Weights of a small mixture-of-experts language model, trained from scratch on English Wikipedia.
Size: width 192, vocabulary 8192.
Below are experts of layer 9 (counted from 0) of a mixture-of-experts language model. Rows are named router (the router's row for the expert) and show model dimensions 0-191. Each number is 500 + 40 x the weight over its row's rms, rounded and kept within 0 to 999. Numbers have three digits each.
After each expert's rows: a language model's description of what the expert responds to; "mostly gets" lists some tokens that are sent to it at least half of the time. This comes from a sample of Wikipedia text that the model never trained on.

# expert 7
router:593502505511513546427423463497528561453518405500557551546529573470484474555509509462477587544521415538529576481486485489505564534487506482476491522421490485466509540536533458569521482525429438556476460546458502501569546531496478482502504502506480572581548525526469482444505509484499550539441464533509518569494510462507538496491481583481461487531466571578530536454513526465464467537498456436498455524528522538589409535492462539504526535448442477503517439472525504434549536476507491506493510511501514568517479541584464440512523458568551533457475469492484463488483516479439481520
Currency and symbols. Dollar and currency signs before amounts, plus math and coordinate symbols and some mid-word pieces, such as "$600,0", "Rs.", "′".
mostly gets: " $", " Nominated", " −", "_{", " Votes", " +"

# expert 30
router:566566483535488568500476468463542486465518439486465552486555555523473466496480478565459542531489500513457505498512419498472458533475480555444525489502524479459508419513518459493402510529461512548474509525510516547538487590515530525562480459502536511501515451499474486501533557492516478507465524505566397439466483497551402553449497530419498551430518479508539526535526465452455429563517484434502489489513435514516544533461504463540431552566488491524515491545530403442550499520557443501457505481555540439452579466512483473547492506431461551502550487449485531423432504453491500519
Non-Latin bytes, Latin endings. Cyrillic and CJK byte pieces in transliterated names, and Latin suffixes of species names, such as palud-ella, arc-ta.
mostly gets: "н", "д", "и", "в", " Ltd", "ː"

# expert 38
router:411516512554567498439522462418520508531465492487506454519576583429474546513504521486494495509506509512490513444517550479491455525493505553501601510468498575480450452537563497506556497524505427467502477472508522532480533558492493461427533492504563549564537568523542500474470449482524515514471471463511499482543489511478502510533492564444485497572489551565562539552490458420522475567541424459498523524452475496472521532480416509513454517482563527501416499405534451459553472511519462538518458451556430478516525509530497477460568521485496493441455531426483582483498571484428462522
Census percentages. Percent signs, parentheses and the following words in demographic statistics and tables, such as 47.6'%', 'from' other races, households.
mostly gets: "%", "″", "})", " households", "km", " mm"

# expert 43
router:496411508471386490490536516497481528525450540477507526482446493514522490548475511420509536541517538521515435480480563534528499525536447481532425557544511522554455551495389438536509602558459475425483478434470554526501536434487515498545441485536468534480542505478536549480491537461446530507561539546553559531479503471509466521509507530534503514430552504568469439492465501515550491495525572497541565545481514473457499506444549522477480479545587459488504452508490476527532518509466539531511486574513521564452472494486459552534444476523474384540500471505572491450496535499512473410
Decades and centuries. First digits of decades and centuries after words like early, late, mid, plus those words, such as "late 1980s", "early 16th century".
mostly gets: " early", " late", " latter", "Early", " beginning", " mid"

# expert 62
router:510515482521538545415493506559526488481543491491445415405498484502451531499623460568477504554501551477514584516478534549477508529511463551449520576459488562517499407520563483469541475521483476512517449443500475420530472487541488503441496515552476454457479563506545570438514528502465476519467505436512513508521493541430485443527453517485505483532567536452522421551495504534515449465530529404468536500473425541565443555475486459496540434542553523428525544505474528524527463554538474557476520479537458578431494481517485522485498516510503499528523500444471487488529443526465497439
Family relations. Kinship and membership words in biographies, such as son, daughter, brother, member, and of, one near them.
mostly gets: " member", " son", " brother", " daughter", " children", " mother"

# expert 14
router:524518482560501515521486464519509582442493516536503524461538526479520525553477518515477467538480444471484533486453431421502483462585557437492485500505554408424496540560458494568470502546502502512481521574477471535553512451536516542568546550504502513457473485537520468503500436555439516462468569471518516510556504387494593464509429559453465441556579455550510461499414516483528465577492572527461460433498512452495497502518532481494434537424462428457517522492519489474496525439549501455466501437505518481496502487499489489520555567517474541498565456526519489496567496471546522542
Book and work titles. Function words, colons and title words inside titles of books, songs and works in bibliographies, such as Feminine Persuasion':', 'the', Love, ISBN.
mostly gets: "What", " ISBN", " Best", " Adventure", " You", " v"

# expert 33
router:511465494512566496440507510535449455598514491512582455457524533507523577467490455509550558536510504558436482477517542522512474462535519443547504491504505569445497484427583452531522450447453496496514520551516459458469491477445462547488467474534520516562520567578426509482500488491431421545500496523613553518522523497462494557545570466502562544508465576512502478455577525480504449503451470522537529540505534496482514484463500515528490469556563525522423440552444475433556498568483515505552498512501430514510546484505518563518494468517453498561445516457464490471505498435576537463
Sports competition terms. Words in sports results and seasons: ordinals and round, final, Cup, League, Championship, medal, e.g. "third round", "2nd title".
mostly gets: " round", " third", " second", " final", " Cup", " football"

# expert 63
router:458555522473513559484536514566440448523511500510468440440542472467504442505486533523461548513509475547491475520479531470451513459466521453520564555509429625470555527513447433447520529470460487511464559478572455422457476453429503511488489455498534486509510505468505506512495473512419482535497513537482451482440445448476473587469504468506480538514462573520525455426414547462574452449494497492489573489471511517540567562550487499552547545503554534549501529527439488479546513537541478502489570504483485498540464389472467513461477524472437524565548536502524518430475465464542523472
Work and group nouns. Head nouns after "the" or "a" naming a work or body, such as album, film, series, version, station, Party, song.
mostly gets: " album", " series", " version", " film", " station", " company"

# expert 46
router:486527508494501521528479498522506531468495465506504487523373447485564506527518473454541534513523423500544500478568452494493481478499566512571441531475513469492506489487515499538494500523432538461402502451565479566514542508470499547463484509492443520473521455563456513560415520499416495399542521469550544527524504550465465488515480415515452471522530584478459493464473555458499535440436507601450542535493420451499571461530472465467534515536573471524480454470488475494507510519458504511491490480487510500541483505482551475523535581584427477521419491532512463571550419493511503445
Latinate prefix pieces. Word-initial prefix pieces such as con, re, pre, sub, ex, inter, trans, often after hyphens, as in sub-contractor, post-conviction, relegated.
mostly gets: " con", " pre", " sub", " pro", " ex", " inter"

# expert 50
router:545489431560617463525512505445525486512459461523472537500543546497538519530479525538451481432520475525475485508515529576515442479438448490484530492460458500488445418542469468519506449476509493453450486460442540474504524534513530476497476568520493477524511581511567482463516524461494501554437427497512538547545490514538411522554533494452503551538447542435530444566552476482387461498561434473569503414511546474518480514467561482505498522579478530466519481497455531511515575497600479443510492470493515424517492564456522427568534490515516540466503510508509531443559538487529497517
Durations and coordinates. Digits in track lengths, coordinates and code numbers, such as 4:0'1', 35°2'2'′, P27'1', plus million, billion.
mostly gets: " million", " billion", " ===", " mm", " km", "www"